config.yaml
n_layer: 11
router_score: "softmax"
routed_scale: 1.41
balance_loss: 0.00243
router_z_loss: 0.0001
shared_expert_gate: true
optimizer: "soap_variant"
grad_clip: 0.5
batch_tokens: 131072
seq_len: 512
train_tokens: 512100000
Below are experts of layer 7 (counted from 0) of a mixture-of-experts language model. Rows are named router (the router's row for the expert), up (a neuron's input weights, with its number) and show model dimensions 0-95. Each number is 128 + 32 x the weight over its row's rms, rounded and kept within 0 to 255.
After each expert's rows: a language model's description of what the expert responds to; "mostly gets" lists some tokens that are sent to it at least half of the time. This comes from a sample of Wikipedia text that the model never trained on.

# expert 27
router [113 143 145 184 128 119  72 121 112 109 172 188 106 187 111 157 123 161 188 203 142 166 144 126 140 100 136 138  83 142 152 152  90 140 121 153  61  90 121 102  84 114 137 135 106 101 142 128 114 164  98 132 116  72 141 161 135 134  79 158 110 134 136 160 164 158 107 123 161 176 115 162 147 113 194 174 110  84 184 131 139  68 167 131 156  54 134 116 158 145  91 113 183 105  93 130]
up0 [147 118 192 128 131 107 164 150 123 116  87 175 129 147  55 117 136 168  96 138 120 152 164  64  90 137 113 134 128  89 104 114 127 157 105  99 157 149 142  99  89 157  74  96 153 156 142 161  45 139  77 105 105 104  97 132 182  90 178  80 143 137 161 128 142 118  68 103 130 150  83 103  93 139 160 150 130 149 154 126 112 102 165 215 123 133 105 121 161 149 128  92 177 104 192 110]
It responds to: Word pieces containing v or V, plus qu and gu, inside words and names, such as Salv-adoran, c-ov-ers, V-enice, adv.
mostly gets: " | V", " adv", "iv", " gu", "- V", "qu"

# expert 11
router [132 187 162 103 140 143  91 125 137 117 158 147 118 158  51 139 115  53 167 174 146 156 161  73 117  93  82 126 112  75  68  99 119  87 136 136 135  94 177 117 144 169 167 140 139 161 133  62 117 189 124 110 117  77  99  82 167 128 122 124 153 130 143 118  94 125 117  87 145 176 109 101 109  83 144 104 207  98 195 110 133 123 118 133 101 119 108 104  87 120 106 164 159 101 126  99]
up1 [118 133 152 149 182 118 106 201 140 173 109 131 159 147 110 157 130 100 131 160 135 181 114 129  62  71 111 157 170 138  91 121 123 112  77 189 118  44 124 146 102 140  96 141  93  99 118 151  98 164 203 165  88  96 106 119 165  95  85 126 162 113 157 153  99 129 148  82  63 159 139 123 148  93 126 125 171 183 145 125  74 146 106 144 144 143 131 140 159 120 148 181 123  98 172 159]
It responds to: Unit and quantity words right after a number, mostly in tables and infoboxes, such as km, ft, kg, mm, million, %, days.
mostly gets: " km", " ft", " kg", " mm", " mi", " average"

# expert 59
router [110 104 179  86 138  67 125 141 128 135 208 156 101 130  61 146 122  73 149 138 139 151 168  81 116 127  44 104  70 111  82 151 130 123 151 156 115 107 186 100 165 147 126 176 119 200 119 107 118 179 143 119 168 106  71 107 159 174 137 149 115 141 138 106 144 187  92  95 151 146 127 119 137 130 145 127 124 114 162 152 142  83  79 114  57  95 153 102 123 122  99 116 165 133 119  96]
up0 [ 94  85 186 100 139  86 116 100 119 129 208 101 114 139 146 159 154 156 149 174 184 146 177  94 134 164 124 101 176 129 123 119 129 160  72  88 153 104 125 147 141 175 114 126 143 124 144 118 146 180 172 145  98 143 144  71 189 203 113 101 148 118 133  95  77  62 109 124  77  93 167 169 116 141 111 141 140 100  94 116 170 113 104 148  99 106 165 142 130 152 140 161 200 158 113 143]
It responds to: Capital letters finishing abbreviations and units in infoboxes and tables, such as GMT, EST, JPL, FCC, UTC, km.
mostly gets: " UTC", "q mi", "ST", "TC", " JP", " ft"

# expert 14
router [122 134 131 147 126  99 128 177 177  63 154 200 101 160 123 176 110 119 149 158 153 190 155 138 102  56  94 127  75 119  80 124 120 127 130 168 103 151 152 121 106 189 111 179 127 182 108  96 150 124 126 160  75 118  92 123 125 173 169 186 137 134 109 133 109 115  98 103 101 161 125 133 148  79 137  90 140 112 191 142 212 125  58 120  94 124 154 119  91 110 122 113 152 119 153 153]
up1 [118 129 146 147 123 239 137 136 142 102 177 137 129  88 125 134 141  97 135 137 116 158  89 120 127 128 133 145 125  81 180 120 142 162 148  49 128 175 112 157 129 117  76 151 161 131 153 103 116 174  80 131 157 160 143 149 113 149 136 133 140  97 165 162 151  74 135 161 108 115  83 136 120 106 197 167 129 109 124 137  81  77  66 145 170  80 102 183  84 155  79  96 144 124 177 173]
It responds to: Past-tense endings and action verbs in narrative prose, such as employ-ed, took, joined, and prepositions after them, such as in, into, from.
mostly gets: " into", " began", " made", " through", "ed in", " took"

# expert 28
router [135 115 149 124 126 105  97 147 132 147 194 155 106 134 116 110 123 122 160 179 162 118 139 143 156  94 126 173  50  82 142 133  47 107 120 159  38 139 148  75  96 118 116 131 101 117 145 147 140 105 119 127  68  84 132 127 151 127 113 180 126 177  99 150 136 201 101 111 139 129  80 121  87  97 153 117 152 147 113 157 129  72 144 149 122 100 165 140  73 211 107 155 167 104 167 151]
up0 [129 164  86  96 131 135 112  56  97 180 114 115  95 218 141 155 154 122 162  56 174 160 122 108 139  71 142 122 109  94  98  90  80  78 131  55 129 182  98 132 125 116 134 161 113 120 168 127 140 127 126 114 112 138 133 116  96 111 153 122 125 202 116  95 128 154 115 120 102 163  47 145 181 104  95 124 184 154 117 163 142  70 165 126 158 123 125 103 144 123 105  95 136 169 104 137]
It responds to: Opening or inner pieces of personal and place names, such as Aust, Sing, Jo, Mich, ind in Kindersley, ann in Johannes.
mostly gets: " Aust", " Sing", " Stev", " Roman", " Jo", " Kore"

# expert 1
router [130 118 136 159 148 164 122 193 149 151 168 115  85 158  80 125  95 124 154 153 130 145 129  64 162 105 119 137 127 144 129  95 108 117 130  86  94 108 174 166 116 199 184 145 130 127 114  88 135 191 142 123 147  62 115  21 118 109 146 142 143 136  82 105 166 174 104 127 127 211 108 151 132 123 132 121 178 164 133 131 127 102 134 121  74  87 136 143  75 162 133 126 134 124 135  55]
up1 [150 146  79 107 174 166 155 112 183 205 144 183  69 166 114 143 139  87 178 136 175  94 159 149 176 119 152  98 108 115 165 141 119 123  83 158 125 108 141 150 112 115 113  58 123 105 101 132  88 149 129  74  85 135 161 122 153 105 145  97 147 142 143 179 121  52  92 121 136 147 135 128 122 109 191  90 104 124 157 100 125  70 162  61 146  95 115 167 180 165 152 142 134 120 119 114]
It responds to: Small numbers standing alone in table cells or between dashes, mostly sports standings and scores, e.g. 17, 0, 3.
mostly gets: "0", "51", "53", "54", "71", "52"

# expert 6
router [ 85  98 163 163 128 106 125 160 115 125 174  94  89 164  88 130 105 136 169 196 162 171 191  96  98  99 102 163 110 124  92 111 123 111 111 117 113 168 121 145 127 164 193 127 131 126 133  82 102 176 147 143  91  83  78  90 162 123 149 131 133 138 137 155 137 218 108 119 137 165 113 138  82  77 171 104 178  98 170  99 127  63 111 163 113 131 125 183 111 127  75 140 136 121 122  69]
up2 [145 142 156 155  98 164 179 126 187 146 157 134  71 121 183 149 128  91 130 132 143 192 106 162 185  94 106 173 136 139  86 133  84  67 135 100 121  90  93 115  42  90 109 140 153  83 136 136 169 128 111 148 142 130 167 108  91 120 169 114 107  87 138 135 123  92 125 149 165 125  82  83 124 120 117 138 168 124 140  84  87  80  74 130 106 145  95  95  60 195 106 129 143 160 138 132]
It responds to: Short entries in pipe-delimited tables: digits, dashes, position codes like MF and DF, and result codes like SF and W.
mostly gets: " | MF", " | DF", " | –", " MF", " | —", " | |"

# expert 58
router [133 195 126 138 149 100  69 127 136 127 138 145 137 178  77 157 100 128 122 152 211 166 121  89 132 102  84 167 154  91  81 133 148 112 148 125  96 174 112 186 119 105 125 168 128 102 114 123 157 114 149 142 135 124 146  98 121 187  79 201 168 203 139 154 165 147  52 113 116 151 107 160 155  78 142 143 187 132 133 155 194 103 146 127  65 126 141 114 125 122 127 111 146 112 155 147]
up1 [172 169 131 124 116 155 125  82 140  99 153  99  77 191 181 163 121 109 161 153 103 179 118 133 102 167 110 171 145  75 161 144 141 176  88 104 126 144 114 138  67 125 163 130 121 123 104 102 141  73 124 148 180  72 142  99 137 127 159  73 162 153 128  80  90 110  73 127 140  82 179 119 199 123 133 149 193 137 141  90 160 106 168 142  81 104 107 120 132 152 159  98 164 126 179 122]
It responds to: The piece met in metal, metabolized, Metre, plus verbs like based, located, set, was born, and the pronoun his.
mostly gets: " met", " based", " located", " Met", " voc", " live"

# expert 26
router [120 144  98 120  87  77 119 189 194 143 119 144 141  99 136 158  97  59 164 155 134 126 123 125 123 146 122 137 162  99 139 130 117  76 109 104  86 139 135 110 108 163 134 126  94 168 134  54 154 162 197 174 110  89  99  89 146 142 141 147 101 155  33 172 106 173 118 124 172 159 101 129 113  92 152 154 165 167 125  94 172 140  75  95  83 145 158 127 134 121 139 100 134  62 164 104]
up0 [127 190  90 200  95 122 146 102 145 129  64 128 123  62 148 118  87 126 135 164  69 191 147  84  70 118 110 158 160  84 167  69 141 100 134 184 104 163 169  98 112 142 114 179 100 156 141 109 118 159 104 173 144 120 107 100  94 117 144 125  72  74  97 163 106 145  64  92 130 134 115 133 136  91 153 167 132 112 124 151 135  95 188 100 132 133 156 131 142 158 144 161  99 104 129 158]
It responds to: Short pieces like "re", "ee", "On" inside words and titles, as in b-re-aking and "See also", plus until, see, and table digits.
mostly gets: "On", " pre", " bre", " dif", "re", " fre"

# expert 42
router [139 114 130  99 131 147 102 164 179 115 154  85 123 201 117 101 116 121 184 153 136 151 140 114 110 118  57 164 109  75 127 151 109 155 181 171 122 186 127 108 149 187 174 153 114 166 144 110 108 147 122 130 112  98  99 111 117 150 176 130 126 170  77 135 158 120  90 126 178 182 100 105 153 106 132 177 107 140 152 139 158 158  97 118  91 132 156 141  14 143 105 166 113  81 179 123]
up0 [121 143  95 131 111 118 162 154 160 169 174  89  70 106 129 144  97  93 117 140 162 174 143  75 111 139 141 141  67 104  70 128 140 185 126 153 105  98 129  87 100 145 129 188 135 106  60 133  65 128  95 162 167 114 105 159 143 180 115 130 112 174 142  76 167 145 135 126 120 178 158 116  99 129 111 169  54 119 168 112 114 175  50 131 141 130 111  84 101 157 123 178 101 113 120 150]
It responds to: Object pronouns and dummy subjects after verbs (it, them, him, there), plus word-final pieces like -ly, -ial and year digits.
mostly gets: " it", " them", " him", " there", ", it", " There"

# expert 37
router [145 126 129  87 165 109  90 135 134  98 112 148  97 151 112 134  74  93 142 124 176 121 128 122 174 104 127 148 141 138 177  98  96  97  96 161 145  70 158 161 151 152 137 179 113 169  75  65  91 134 175 149 162  57  78  92 140 147 173 125  95 191  73 152  69 149 117  65 151 155 135 123 108  75 139 104 124 188 176 104 170  74 110 168 150 141 113 131 130  98 132 138 125 129 139 148]
up0 [151 147 125 165 130 144 161 119 126 165  78 185 130  90 137 135 160 154 120 158  86 117 138 118 151 100  87 181 104  74 145 201  94  79 200 119  70 136 144 116 146  86 128 102 106 130  83  74 140 111 159 102 159 143 144 105 144 155 125 194  82 154 134 139  45 178 108  99 152  67 136 104  88 173 142 122 149 144 150 119 128 158 112 115 116  81 141 133 101 131  87 183 114  79 141 141]
It responds to: Word-initial prefix pieces like con, ex, res, ass, pre, trans that begin longer words, e.g. convention, rescue, Associates.
mostly gets: " con", " ass", " pre", " res", " ex", " occ"

# expert 60
router [105 171 146 177 130 105 142 167 144  90 143 187  94  97 103 141  40 103 109 140 176 138 113 124 186 143 104 122 154 119 151 183 112 104 115 117 151 143 151 181 162 186 191 137 159 158 112 130 114 122 184 126 152  84 132  81 111 183 162 158 144 174 106 153 131 116 121 114 184 134 128 130 157 105 125 121 188 168 130 164 155  96  89 200  75 159 135 142 137 117 143  93 157 108 171  99]
up0 [ 92 130  94 124 186 127 133 121 169 143 155 150 117  97 134 113 120 128 137 189 162  74 161 105 122 174  92  58 150  90 102 184 155 135 111  84 127 104 141 157 140 168 168 145 111 175 179 150 145 118 159 150 111 113 139 113 112  99 161  84 148 139 139 107 123 140 127  66  90 158 134 109  82 129 123 145 192 113 114  62 142  67 164  95 113  79  88 113  82  85 136 154  62 168 107 177]
It responds to: Word-initial prefixes like pro, sub, inter, under, per, In, often at sentence or list-item start: Production, subjects, programme, proceeding.
mostly gets: " inter", " pro", " Pro", " under", " sub", " per"

# expert 24
router [150 140  88 133 110 131 161 134 173  84 159 202 123 123  63 168  94 125 145 143 161 171 125 118 110 117  79 114 142  85  95 182 129 112 114 168  67 157 119 106  90 126 126 118 105 172 161 146 162 164 132 190  83 111 127 111 129 147  91 182 158 169  96  82  84 160 115 154 141 163 121  94 119  53 131 111 150 119 145 134 171 109 101 151  98 102 160 178 126 162 123 167 205 142 149  90]
up1 [170  75 168 137  97 131 170 141 104 107 123 136 172 149 133 153  97 147 120 120 132 160 184  96 115  97 113 127 101 111 102 163 132  95 144 175  39 132 189 112 157 143  96  83 109 180 114 153 148  94 144 137 134  94 112 111  99 115 121 166  99 165  72 117  97 147 148 116  63 103  92 122 143 149 114 168 126  93 211  69 194 135  98 116 140  99  79 132 154  91  93 108 103 123 168  81]
It responds to: Verb stems split before an -ing, -ed or -s ending, often after "to": kill, develop, found, lead, disappear, learned.
mostly gets: " kill", " develop", " found", " serv", " lead", " allow"

# expert 38
router [105 128 135 188  99 120 138 163 139 141 168 154 128 127 117 151 108 117 201 208 114 158 100 108 169 100 155  96 119 123 110 159  83 139 131  93  68 152 165 101 150 204 146 123 125  84 165 111 151 108 168 160 123  77 105 143 158 144 126 177 104 160  88 109 101  94 140  98  91 134  72 193 151 106 149 115 125  79  98 167 194 118 119 162 111 127 134 125 111 132 145  85 204 110 136  84]
up0 [137  95 150 137 124 169 107 143 107 162 111 161  68 145 160 116  89 108 146 160 126 201 139 128 147 121 179 196  94 149 133 114  93  82 146 181  92  88 155 200 140 144 156 113 107 137 140 131 171 116 176 162 117 158 123 153 128 118 115 190  63 105  97 142 129 115  69 137 147 162 143 146 159  74 174 159 123 152 101 152  91  96  88 132 137 161 130 163 139 175 113 107 151 168 212 113]
It responds to: The "id" piece inside words like subsidiary, tidal, Lepidoptera, oxidoreductase, plus words such as near, off, left, sold, reported.
mostly gets: " near", " off", " reported", " lost", " low", "id"